From a checkpoint of a small mixture-of-experts model trained on Wikipedia.
Experts: 448 xIELU neurons an expert, a softmax router.
Below are experts of layer 4 (counted from 0) of a mixture-of-experts language model. Rows are named router (the router's row for the expert), up (a neuron's input weights, with its number) and show model dimensions 0-191. Each number is 128 + 32 x the weight over its row's rms, rounded and kept within 0 to 255. Numbers have three digits each.
Before each expert's rows: a language model's description of what the expert responds to. This comes from a sample of Wikipedia text that the model never trained on.

# expert 9
Description: Definite article. Determiners, mostly the or The starting a noun phrase after of, in or a full stop, plus its, their, his.
router:164152135099117112111160158096101122066130116154082180161166168163159108117107144124147093171130116177092060141091141177212089097075119120105191099137123088109099134155103147127089086187126050221165137112171105138171142076082105127183152149098127166127168131146089088146144139143154138124091119110136172186170150147129136150106111101217117099076152068182124135141116076160115113129096158104147138124128111142183117104113153083187092124117132108102132057135183140139110171122118090171107156123136156147112085052119135123145120096127168179104112167131151102146093140161136132126
up1:100119158111106096089127098117103142174077105093157147057120107172186158081092190153138089137161145145155143136116126151129159106132133119127144145173169106134116150053075085121159143184122189118134133111121083178162175200111090116110155105116118086066094134075165089119100070120125142109151095093123116171084106112159097118113069134132111143061131108070112103092119109161131158103099165171076222086168126102122076078123100109131125076148134158152134078142153158195137119128150127174153109060146105149100135118134141120072141185144120136089121144168151120171109107161134103191

# expert 18
Description: Personal name pieces. Middle or final pieces of personal and place names after Ar, Mar or Le, and titles like Lord, Duke, Earl.
router:184077107097185111099120162130197120121112131111136111161154123101127094146113140110179141144086143128139089110193146100091152197197118096141133122169147124125165155118144097123176155148170164055065065100130109115056104112112107116164111138089058113124079144081136070115164113090135081154119143124170165125088115125124126122110139180099139076136144157169123110119169137165155115086162131152150140125152184121109111158190208176150103112122129124135086148120085148111156111121152201174102071107190133092050127144116138205155132113130150117125109106122102118106160089168069169136
up2:153166118126139165135132104193107134154136113113090154089117122058132125031143089186125135135124092098104173120114157167090089164088051131137109142175135122162146137135130092155173115103094154098151161196161128154164088105150064181176110141139173181180139128099120122180069140136085118133180086128102132158104152083092109189140134101148161129163097101149120098091123082127130088122154080063171116164110141104118097111093100125115131129206191148099134148119127128187128116125080190079118116137108099149139156143182152106124086163144133118096142102143177125152090174187104177177

# expert 23
Description: As and headings. The word as after known, served or translated, plus became, opening parentheses, quotes and === heading marks.
router:139174175085133115138138137141136112194100154123065101178108219153123136127185106138179146126167144132112086036047079127171103150091142152166089128133105102131113102106064116154143146137083093106191169120152169127161140153105161188137109114150134195124093095130105109127100176129093159116114095056085116187168106172145190156092127179139117100146144154075142092103089097125131126132118114149162141084083103091142130158134154143144128084085110112174115141090141132154096153062118097067159125144130130162159152128152150139178087138176078099149117180178108152104144103145125121164
up10:146108122135114150165170165122135144131181111155163143082126154063174111121201146089126137143150182143160130107104177106138108094144140087170091138062123118152063109105148175126140115154170125146148118147141113111154078124167110078148134111155153145146146103093134141090128084165097056086156130139131159141123119120053126086185120105134134175143068077082098093119144157128160113082139116164087092172084137122056157156160142081101097136111143107117187113167110111166110130087114124144119176213138115163127125047169169054138102155080132135095140105124162128057071167147112072150

# expert 6
Description: Plural noun endings. Plural nouns and their suffixes (s, ers, ions, ities) in explanatory prose, e.g. words, conditions, players, properties.
router:069195107122076162178089103130090065169113155122069068164120119153131118142101105133153111157122167088110134192124144146105157186086098161086120138157164126166192085093146154183178101139165088106049124105100122172128119094143151163095142085135145147187127175105174099163190125145137138109138189122156143166125157081131170090133104075140140101121132135108148093152117097112121164110096047060111102144133102114121110118124115177191112139173105074068174106128148129125166125124111122119174123181137120084128162145114192181133160120106136114119143180139141120175137183133177115123
up9:111124161132155129074200094184108102137168123120156112164133109141129167140160090098140059130154132103107131057126121117133140147127158137067078104056137116109070108094110157112119098097123108082141122147131116109137178128158128150125108168103176112159120128124086105099157139112097161103153076123180176035144102102239135124104087138152145106111093113128091136124178131076221172109184107129150142106133135170096075098062075143128107085092158125095135144127141201166181172094086113146180112119099119138119148126094114126154111161174120145135126119184122075143068098142138157135

# expert 4
Description: Year digits, name fragments. Middle digits of years after 1 (1998, 1985, 1896) plus odd letter fragments inside surnames and model codes.
router:122193162114062141091137091141108075072128136131125094147144115173147082093146129075142139134140124170132170069129157189161148126117154156096143138101089106170166107162112125087118097136131131184155158077149157156163152071140117128177131061086110117133161116164129154106152190176090144173084088103155094109154173160165185167177152047101130172174191185139128138178140094108137138143115104095159106106103125198144102132080140136150170142123096101145169132076119101121138192112084068101085126165086109098173148134091104139108127080138097153153129182089100106143101086106110133128
up17:153118116124163168142180208179095084117151120146134090123087151130144192094116148089121203117109152167138132115098085071112098150129100114174078108145162158107129084074102137136150126208117116102106126090145151143201142145068112132095163128087160131115134098085070090120170089129083149123156100105110108141095149124091060129127093130152127094132078071103129154125130160102142158110183192157120171131103147110100115074126106142138166184097191134148066129102107109132131079076093106124149120136161158087086155103157187113161118174189157122119129088172173062098105081146125144150

# expert 28
Description: Reporting verbs, word stems. Reporting verbs like said, stated, wrote, announced, and mid-word stems such as the if in specific, significance, identifier.
router:157135102126109091108145192124132098150104121068117138120124120054101115100136075175127148166185079139097170170081183166085103167120114126123120144096130196116145075152136165131150079126148154108169156190083125126188086101152114101145088142132147144117146149067175124143161093112105099119172139163164137083171106095125163151133121210130129078117132138086102195100148100118119152103155055099164136121106097122098158206121150102112163156138129086096136134180125092112128087149092214090084119131162127087105116120142102092099090134173067124152123123098130203145152122103119110195
up0:165153143127116114153129078206197122110118143173127175114134162106118087130189151117143163120126187131111093165171173110100093148129037124191061119124118142078115108106136128102128132160102118136148140037170103149091165187164126114119155122083167118176092122145138147104076144187147170142134131103118123141078147116134088149151113096170134100107133142122118195146186102123141121158139175151093082113078170112159135112155187066119115129112174144117105134182141137079140096193148104184142098133148177162125161094152158087160128162129147129179113103179139120146186187119132184175

# expert 15
Description: Line breaks. Newline tokens ending headings, sentences and list items, especially after = Title = headers and list entries.
router:100155129164239114168115104151100133170134167142127075101116149152185144074135142143111144122151182167136102141104062126119139155118098157111096121096204131124108143124062131151138079139133137081135110121081124157167158151110066158119110139173140155156119109123128094185170126163152131092091121163096169153103092137116137140053144113195124096101066107168152154145140153160169122129089107087160120135155134102114174080093114139082147085173117178118137156112105131145123081081105158147233133126121115110089092081172142108132127182156109140102189150165099112124152195134209136152
up1:103170219082122127101052141120128141163084027139138167123150149153133148074119153144136085169130134109117097151057173121154159098157117097145142139124104065081150123096111069150144088104165104133112184114122137147170109124170103191138140123111097121095118137075103155135052085089111096134121139127106078224104158153119125086148113156146148159079144144109146116104148137145122134068126159091107152111175090145132062094160101134131129115076101101143166118146096172083096119101149123152102098072107139201106153089122088120112161148081119067086123152121145104166163077138104129171

# expert 11
Description: Clause-break commas. Commas after place names, dates and introductory words, plus that, when, while, dashes and colons, such as Springfield, Missouri, and However,.
router:070162160173150077187134156172135136165106086110158075141126143076127125116154087135124125104178138106106121113135143120103104138063167129145120156128146112108097136075072112153190158163103144111132140129102091080152105095108187149131157094179107125142081148135199168143112055095149146112119105102102098125120113162136142131158143135125195098127158112104130081110096091111120132163070107113133090081170128159093146116124135140074087115171100160148097046124158148166182164104097129170116165190077159119143094131076079141124082195157088067091128131202160091157087161149146146076
up0:160115124161165133086144154096076189129104087141184093128069093105100143153073114155108192102110094128117086086077120069165082125072118135161078108140125098152119090137173138141114123182101147112099074142186144127150133150125131114141080076086169147100164139130113128153116137151086081147136134117149099065144141144103188146148119087155094142141115183160194139116121130121098140106170174169138099183113090133162168202166142068118107133120165090096104137186174113092116104116103195168139152113171119122098083183164069097155149100171136113159070161161119108093129139119094154184

# expert 31
Description: Ordinals and past participles. Ordinals like first, second, final, and past participles after was or were, such as sworn, transferred, won, held.
router:160111128125115124072114097100090100129084125130114107163099105146096137082070151114131051115138128122127169105101126135069131113188171163134141121114149134104078171137135110091091188107104142101054140127100184121085102202092076168157114127108168102145154179121134123088123128061121142182148122157114170144146112101141076085093130152155088105124150157107099138094163161164107154148138187192077102110093165119137099137157109096072171186109085110175076100162078105090129167136178164136162095120179080178099081132145197155127077136105158155108151114109120078120104142156125096180
up6:144199120181129168132115168049072131141119105125104147090107118143174131133101067136167118105107078132126118085098135149178126134137183154120096091105105111121166080065066196106157067134118137112153053155154147147151126071125063152099090105102132136160139114174116131143133111154112078112121213123189088109122127119116177131140098121164142129143148142151130086074121157122163169148124116172091110171151125134116124137136140140155126119193154118117110154083165130145169066135085099181134122174169188083134137099200130155146133136168168094185145163132065085124198114135141171155

# expert 25
Description: Auxiliary has, had, there. Verbs has, had, have and existential There before been or a, plus pipes and cells in results and sports tables.
router:125124123153159147090146074164085121099171104140125141187043119200071062151095137186186125126136129166153084171154169096142087140119123130101118100159121140124134056189163094111133145135183077114131086087137101144103112084154145101144144137129127113074101172111133143085150105195103088129115125097118154107144147145168103179148119116148164078140117111080093103164112072110113121109129151125109083056079112125117132134128153118120113169118131121115147080200184136088103153121098142129189142092106093187120114173104135151046170118126146104193160124136130110135071215103101110131
up6:117083062114142132103166148160136155089091126186161129185124108092115145123154110067114145127090085168131110156084125118083148165118140107166078134091166114048060135122164094131113138165160150131121139103134117094142105158130171107114050107115083088112086082078140141149232145117114126161144129137121113140191154099115159104124110173161148075129151080138177165165083133110103103130150162122121090088126122144113201107134110144045123060163149086136146158066127103155122123156123114139153115130091132163088200145143086127164150136148129140162181081199099137106081126079148134167

# expert 10
Description: Place and time prepositions. Prepositions after verbs like based, located, held, released, such as in, on, at, into, between, plus the piece op in Aeropark.
router:100132141131131122125105127119199110085142152109189106153131168120077088116183129119158112087113160158135058138131136164090150109114133116153112025111135146117132079151161179163118143095158136129162109160185172094175086128171138112121167128143106094142172098136134149112115111095123096100189086110146172131162086071172105080116133159106115153104065161194042162132061172147101121156145160118075146174099130120178166070134095177151110111125157136134151083103077100124150076096129126175152171077160119168078111130129167128144145099139130080117126077115157157073141141072170140120
up14:164127144108138109164143163162148101115120106115112113098094118175187126148130165115202141137075137132098145136168101091153114069145072129091087160188144145110189182168117162149133165117111093104132117128110124165066208182165099120127165102122131068038078125129102171130069120139123144106136139112096177154107105057153120183096101159125125112145134169171110128162143102154114127095132128119136168124166139103109120138082173083136171078150101098171171144096142153208119110117098136182168106165130119172134134113099164157113085121195170064158150126140185070113091166145091158130

# expert 30
Description: Adjective -al endings. Adjective suffixes al, ic, ical, ary in political and social wording, e.g. feud'al', political, Liberal, Catholic.
router:112072075114110098158092141110143139164086085156116122053141102107060110127071102123152119127113081094120147104156099082172178126183105074151130124154179150156111119105138125165129122088078123127132162217092149098040092112120131113108169146191131153171180140125103128085089088148121139093162158133117160127098140096166142127091120085111108124134135136124094195113092129113152081193159071113108111163143078094084118110109130154161098164174136131117118084146129114121131117123104169116172163166175151102144204067125167120169105107152097170143148164149145154163126075214104139167
up0:119170147082153093126115098137083142172126143142132115204135104142097181132152165191182136053105108078102088075095082121109101148125137181210066091118132158084160066109133087087164149107100135108140066137122128122190077127087171142116130102168096084067129164120119098189104135170113095075120175127083112145121111108176144114061134136170107130069147104148114133102087125107126110106145145158128094121193129144100132096172098109106160115121115112128098145152165123096092103121118087126203142155097061140117121066184126111118133133110164160163175108160126092159130175173104125116

# expert 0
Description: Mid-name word fragments. Short pieces inside proper names and rare words, right after an initial capital, as in D'n'iester, T'iff'on, D'res'den.
router:132077087125165108118173123104098120112164125151093175102138110090169209181164070152094146111073115103130108124124153093094148124120133121078127166110099115131139162121148131111099134093099144111117122084178115136113128120100119105170138112170149116165117120174094103157104144103087056111139181175117162117096107132073125161157141134158104177156089053160172121181159155100090115167132147160105198171173160147115101136118142118120082137071162173139125156099083151130103113182108084112089137145158087180132156116240093075132125148113132108188097053131169155188124153088146097090
up9:128186099057138098101102130159167134141063143147123092075145141147134140141141183122162130156160183116122111123158089146146144126157096101153100125153122089142085114122098150155122143093120149107180177172096083077105128190170133106140145150186108165107164149116135153174176090128138096121109111082223150128202091088095169110159122087133108132089091144168142156110114148072159124156083149089122130126187192169146150130096074144143130083131175142137124099101202150123110083129168193121118082133135100147117124111081161132193193107103179169097093134171093167136078120099128141087

# expert 22
Description: Coordinates, times, CJK bytes. Degree and minute symbols and digits in coordinates, times and track lengths, plus byte pieces of Chinese or Thai characters.
router:154118151127143105145103117131149182076103169190146142113061095189115116164161173119141180117146158171163125114108196126171108113140129139104151146108120133053058067140104139160072116110144118125102159123112116168174124178150170128093156134110097144121073152111176157172085065138091137155126088168113150064108107168178124086118120063105161186131143124119130126120156079094105169099195135111052129171124162161232157104082124108128094124143154152170119113099135124093168138157103115074098174119148150114119123119098136162089114135160085138111143157132189156109173130168128170145
up11:114119127175119143102151216141140159128088136120157194147093105172101118113121109109099123146105147097072112126128157116121151138184067127194128139126150095078093121144101127139131118145144178105168161154148213109065083117122083121147116108173111164157131113146154107182144086175147124135163161098109120126123109181192078119142108149152103069163110120171073093151101154162168113132118118081156156156164183173179196194129166110047143061126144168139133113153175108195133090110086157135181097134112139180104130133104109141153142124192158092146096126163075136126132130109103125180

# expert 17
Description: Month names and No. Month names in dates, such as January, May, October, and the period in No. before a number, such as No. 10.
router:109122159152129118090161079081113147107063123120124130150092132140064120106106192132132120180072161141112185130134091102114071142137101101183114129171092094187165193130127116156151058070152110111071143124164082114091164153102126163132142118129096118082141164149143098153088153078062124123106107124137111165143137060108130086124133196129099118131075104155129101097165088177076076152064137104154178070058156131087155142112099141142170179102116133153125132096127097144143112114113136165124138157190094114107190127120126135119081161176150164172075175137145110109125163104103068156
up1:198127132125128122148145171103174102176144160156157164104123119165159143090124152077133083124123144133065101167118084131142122125141143053113132164143142183113170155109128158122165104134079181093110093138099090095168180162143137170087168067129179119152161155102129143120104083110150123089104177085122089059141106208144121110141112146140133065152123107111073124152103178127146070133145150177095127040114141145146071120129124153131084128098110130114147109125091151092073152135142128146161155161166127100136096069162138169176146129109166042148120164099151110075078102145105178053

# expert 26
Description: Apostrophes and possessives. Apostrophes in names and contractions, such as Tiv'on and Hi-Lo's, plus possessive his, her, own and sentence-final periods.
router:121195154120066147088134090145112077083119130131129090156143113166148083087153130074137150132134129177143168073129150192157156122111141166100142122093091115179166107162106130086127093145134120185153160083147144160154157070135113135173132064101111120130161121154126153109158185168079145183082093106142085101163170155157181178170148040107139176176186189142123140173141097097139136145118098103157105108093113202134100135078150138149167141126100118147165129079115104124144195103076073096090132159085103103171131126087104140110119086135101156152136189088092105142108085109114139139
up1:133054202110169123126169084097120125136152153123127185118088140098126110162152176170105139130131167151142109095149104102106139093116109121193110123173154115117125126103171141123124136154129122098166135121083139075090122078117131156141179119157143125135166179131170089123147114152138084154111124096139082171130166119062110161196108174120130149105130174163136155195120130108111162141108214159086054122107177148110156142123133120099094117137120120129137113145111222135062088124077128098109066033158149183086112112142096119111095149205124159188169140157154091135084133148083160162

# expert 29
Description: Surname and number fragments. Inner pieces of surnames, such as Saguisag and Kotzebue, digits in sports scores and years, and adverbs like generally, immediately.
router:121191163108063143088139090141105077071128142133124091148146116171148081092146132076139143134136126172133171069129155186161151128117151160096141136100090104170168104163115124090120096135132130182155162079150156158162150070141117129178130061088112118132160117163129157104151189178088141175083092101155093111154174158162184167171151046103132173173187186138126136179140090109135140143113103096160105108101125201142101128078141135151171143123094101143169135075119100122138192112084073100084126166089111099173149135090105141109127080136097157153127181090102110140102086105110137131
up10:137099134096154115142120077131140205142180102111110147159112131127108141126127054135148095140178130105169104123128111123128125099135188113112074146188167154074110141150167095081114178081169099089168078133086095076128104109141103117181103149152151103122081152086152123084164078092084151130178132141107152191096140119170163045140092157132144127129105110101147033094089156127067168099182136105087100098082138100057163143130169083098118150110124166132136178100135157131154098138138141084168147141138169100112124149197116128151187127088127115148081122180165135093136173142125081148

# expert 5
Description: Linking prepositions. Prepositions after verbs or participles, mostly to, from, by, through, including, as in known to, placed by, from 1841 to.
router:099140101075083109129133130154139140124092159127134052192113119120124127101134103114143181106160171081117113113052140146110164135100147151180080108164127149173108087150109084087128177170118171152177153169166153119136112106145147160141119157160140081082132071128110131097116078131121110172122094113102109157174148189171151154168140158124157021126104165120145184118126097105100167168112187096168153126156165173169145142152146122124156098177117109080068089084124159140071104060144124145094156138139179129110170123125139148129169057176144077110116098112111073107174110154178122104
up8:135145105144133115164185084063106087090137129102091106144133167163199102135146171097173118141090150141116104069124138128128172133102207167173131121177139171152146166121105117110134090129108191105145131169129096142095106130087042156153129139126185128097129131182129120067186150145130110118143124164124100141154173131145144141137100134155115153148126159133128158147116141122102125141107152121122127110189214147078167164136149207104174198133109141100172048129164150122149106094047112170148088129121127085132173093170109167161127198110208138148141120097161161121112073077123135136

# expert 24
Description: Place and institution nouns. Nouns naming places or bodies after a proper name, such as Location in infobox captions, Street, Railway, County, Department.
router:100154129111148152160103142066050139139112164158137050153133085158069163109109139130109158099170146061112143130093145126143092091111153124162118077155121095114155085195107106127102088136140064106103166152134131059153151071093176114097093146119134190081156135144154132148117157129094137156085097115149140135176145114141160190109114151116109145159092069122177140074047102106109150115126073134162056146109069110137157158186150215116110117183117102148112086155189125176132128121152139213152146133095138125133070141154153103077109147149146124137145158132169122132156145111123155155
up3:106116133085148130125171105164104140114109132126095104133136102071127161093155158143127114094003152127116120138098095107129063191120096185158074117140165130123079174145151144159162144084067156123105123202137159104085133120172096105121118125202128139176129136135164075111121073097132105101128146156164158113081093098150152111131127120134084152113054094093161121122105089152108111166133118165090106094130087153114134156133147159119130072152170078148079094121128113179109123130120158149126178046110106133133097144159140111138128152217122069068130119179175167188116127159185126108

# expert 2
Description: Table cell tokens. Closing parentheses, pipes, spaces and short pieces inside wiki tables, especially climate data and racing results, such as 26.8), |, 3.
router:178166110133138139130096158107089106057196089166116166092137141157139082083142159109132144123104129124126163162140177151172091107092114182127185113123116125124120114075132136096122116078124149094133175147149174120178159138149108202158149146084134124137138146177122129132144159178178169132164153148114118172171129169137142156174125148171160174075138155112120147088151148091121141087125129184111131123161073074192122172172091110144099109084151115085079141112179180130142165071098137090177142202164139120129090129100086128184147132085108183101099088124127111202174168076140080155
up18:175145122069148160148148212191176118135095175117121145087084156139136121172101146156160137106144110139148129180105148138138110089103121126134138145166133144054092067121058148110162128079109061106168092114094143058134130122136082139153115123107171092096113116122134133130090123200083103089116087135164070120115078155090107120154112095125103122042117159093130152080128173042167109131099156135135133086143165111071186120141123127141098124111169157100102142061184167168140167168111138121177112160109127145095116150119137165101086158180126132083090083121126117145068141078123159109

# expert 13
Description: Table pipes, math, hedges. Table pipe separators in election and results tables, LaTeX commands like begin and lambda, and hedging words such as until, before, approximately, due.
router:156093150129137130142163149141144221078173104131144122113117136146109179154137167113124099150147078134083121142083140126148140144153172153127124143120108175047142188063092132188143148107134081130114154087082128108140113174129149082066149155161109145089129110180087141115131139105118150120127096147128096159100142070098110184153105135164170175121138149104127108132109129142092114144162125089154166126073112112120082110084089090134188135069087180082162107151132158121097102151129135138152090109078136145142164191149145153121138164094154142121095025087121177085124142095065033069
up3:114150174156135077142118085183113171141133174153123142085137123090239143125118138134148141103068116090062133072108132128119100110145106128069106102169122133073112125138162162156102133108107126111140123142128099150106140114158134113137145115130142105174107161152158139050163144129115140157175135190158101090119147090177148168201093184136093123117116147129133180129093159168084151139137101142106125166170158115093132164136139097109004193139158100146180104123141154132114098131140089096095097092157154184097108086173172122106172156165158141105152107150091081110164191108117072080

# expert 16
Description: Biography word pieces. Word starts and name fragments in biographies and sports careers, like Hathaway, Early life, athlete, band, board, team.
router:075107122074162172163111124107168080127117115146165116089116093099163120164129150209144119160090124147140174157165076126154153078136134173151119142159137103117122158124162163137153173178161118099182078138149065214086119160133190102160118147069165106125071104080103101140120175177162068129119098150108166141120129082113074137137106134113101111166118106113113074061154140124156127097159144142106108071148142135126158134126174094152088176120132152193154156099151138129130146160124095239110072100092151188108105125150087085099141084146128116065117130137126108084119114167115155129
up1:184150139183115144151104114097114168133072117117132087104088185157108097154106112122125103159174172151134129090126152138103095140070102158132152112133143080082099173154093106111127115168099126091151095053180144146093103145102129153129127175197139136131100113126129129140125080120141077133131092180143142151133095130142095117117093167150133138083063092113139121178080163107118065187119109110180166100106156095099147097169202153040114158071161127123176105087040133119145118184085191137097121143159084209065174178146154130132169143131147146126112119142154176138133149126115121107

# expert 1
Description: Football club data. Football club names, league and cup words, and numbers in squad and season tables, such as Liga, Cup, FC, Hapoel, play-off.
router:160121098115180150157152088213118161144180120122099174124108157111107138160137173055127145119145122131119109159154105125126081098146092088096163105139144131111106133160124127114113108165133097103082147165079097103112181098062123154100156132141197140105171174124101175115093136192182203157122184073178088115134141117137072098162116141098115148076103098105141103168146158072145131137166179110105173086164096128143111166108100091145137137086178088121187124209129109122136138137159096144145085098088129141095114098131163133129138124092145060069186063143079118148093111092137173134
up8:120114110075112125152113144157170119158105121097078128202024214098130123161110141109160121133147130077140123074091063067145130126134151091136122062133133111165133134132133162129113049116090115123070164197117148110131124106130113174079108126181105109085130171167102158162113133144150121132099144112075138142089098115070118132087109165117141152112040083103146112131113054099127188134096123136124081093168100131078155143141117196098134116148145105146117126070088100148163066152108159160150160129174087081108159107138172113104128172130106096136148078111149135127136093141053140129

# expert 20
Description: Numeric and name fragments. Digits and decimal points in tables, coordinates and years, plus common first names like Dave, Gary, Tony, and foreign word pieces.
router:120193160110063139093137091141108076072132135135125094146144114173145082091150128076137145133140125171132170070131158188161149124117154159098140135097090105172167104164118124089120097135132129182155164075149155159164150071140117126176131061088109114130157116164128156105147189176085141175084089099156093105155173158165183165175153047099136173175188185140126136176140092110135140141112104101157108107101124200142102129082140137153174140124092101143168132076119102121139191113085072099083129164086110097174151136090105141110126081137096152153129179090096108141100085102108134125
up3:102081121099161108135105112156163129107147123130108082170090152170058097055128107150085159079137124075120111092110048080104134228111161162145099093137164098109132129121102148168179134133135112088134080169119121145160110148077068091120102128075142094115098131175121126064095149137136122128131135182135075164087153044138136093168101159120171088127134122093199150130070104092141134121104147112080132137100127131125147161121109169132123153120125153158135064146107205069167134123165144108149163208139149176129128127153062107156124136143119137096118105182115079124167187140107141125

# expert 14
Description: Name pieces and digits. Digits in year ranges and number lists, and pieces of surnames or names in lists of people, such as McReynolds, Auberjonois, 2001.
router:122192162111062141090138094139105076072130139133126094149146116174145082091148130076137142134138120173131170071129157187162149129119153158097143135099090103170169106164118126089118094135131130183156163077149155159162151070141116126179131062088111115132159116165128156105148189175088142176084091100153093109153173159165183169174153047100135171174190185141127135176138092111134136142112104097158106109101125200142102128080140138152173144125095101143167133075118102122140192114085070099084127163088109097174151136090106140111128080135096153154128181089099111140102087103109133129
up5:107096094103196107109152147106079130123145133136103118160139145121142169108130113082128113124099120125184129143074146079134122187216161089123090121133150124117136129097127176152167151103120100109098086099148142083130166138160156129074152130188130121106140202125162121142121137159135086090195171153153138119145159052104129131156115103140080098019076119113096146156130177132053109110171125086088100109130140111048118194132146128128126107097135090151085131169149096101081152106099155131182176095178101116132119170152154139101134152159154079121088154168209086142128157110068138147

# expert 8
Description: Mid-word fragments. Word-internal pieces, often after a or an, in rare or foreign words, such as aesthetic, auxiliary, autobiography, achondroplasia, É.
router:108128131136141159111139123133124172172155122081165190084201135110173116137125093140100103110132087133148117140132052105127152128124091153161110187154127108134100154094157130128162157111057169132147079089139120161102111188174100073075091173162126088157143136167115117107111172121129109046160154127153100102104166168126091100041098114106105090145115101113148140155108207102123159165036125185178115136099119065091135118126120099157171128190071134109157171112125122181124133138126145104114145085089116095153137197123159129159139152125130101192095133095157123103087109148188134085
up97:168140085122097097095084146086124098062138159122110112155107098131080098100120183147121096123155143117141185130112121137125118097167180160211156121088162194096139129142136131166149097096214154119133170095121114208103075123126162148145078174159145130189164174120097112098137105103091126129141152165106040109122106138130158107188118120159182096095089128139104135175149149143148120109131080132157137129097102108094101100167125191100099186092124139117128085199142128124113056159117160052127090125151129140138073120147136118177126172148101108065139138150122127108109155113133035127

# expert 27
Description: Prepositions and quantifiers. Prepositions like of, for, with, against, and quantifiers such as all, several, some, two, before a noun phrase.
router:071077160163107161128121095121179167099144076166122128125091106083144148106159136190164077103158123085112168122094104098106152082132167087171102086135140134118167092115138085080078154162100180139175115135109109145096120117143138171157098111154113130132114085157143133082108121168151170106144101177099136101123073127105143111169128107200121103157092095159114110132079177150119113113130170093071072079128163166101152089135091109166200059180154184077102136144160152078090065142185128094116157135125143105135137100179085117160144142101149141120159057148145117100106152167186166096
up13:154062147153137128079127111126198059143166106072161080109097105174150063138053119105144163179109116146130171062144143099122101049191106124168120143168157116157140108135112169106160159140133148123147131124127102068126088144139157157198152150074141146165133140147133093157072120132157114117187162154178104136092106124141180115068114151154062170109134147160073112109128108128132126141116116120166125128108092158172140120150109095075159110121168160145112127147100112141155108181094120101145153041144166153103061127110151137144144150147158159163116121088151213150139087064112079133

# expert 19
Description: Infobox field labels. Field labels and table headers in infoboxes and lists, such as Genre, Website, Length, Position, Source, Notes, Career record.
router:153207200119176144159107147075114116196103140158150149092138132106167161119066148061099117135087137144131139127119149104157062116113086099229139164083108173146175129070171170108168126117151112113143117139151094071143164135155128116119146177085161117090166133080142141143159089069138110142117164120105015113143155155070157140188106149126118108107135128131180145117167122216142123084136151120089127181130120069126135103138129105098086113130121095102121146136147158133175126128150142103154142113104167164144110134188095094144182133066125119106142152147087160145157088135104096167
up3:097149099079091131150109159127135112076147155156066080118170129117073096097172140173178152158096151106085092089129179119129083212115151089178078087101152126101129099086099158151149066120122205122143108104166160141099106078077123116127072147163154112134157145159142122150151175211163090103132151171088181200114105184103129124113125111140117214104118139099104128093115090134146072124114096151141136121147165104085107131110184189124181101177118159141122119067138094098153108105117125117112154146113122104104147124146172123135144168128122089156182114132107101099103133134054100077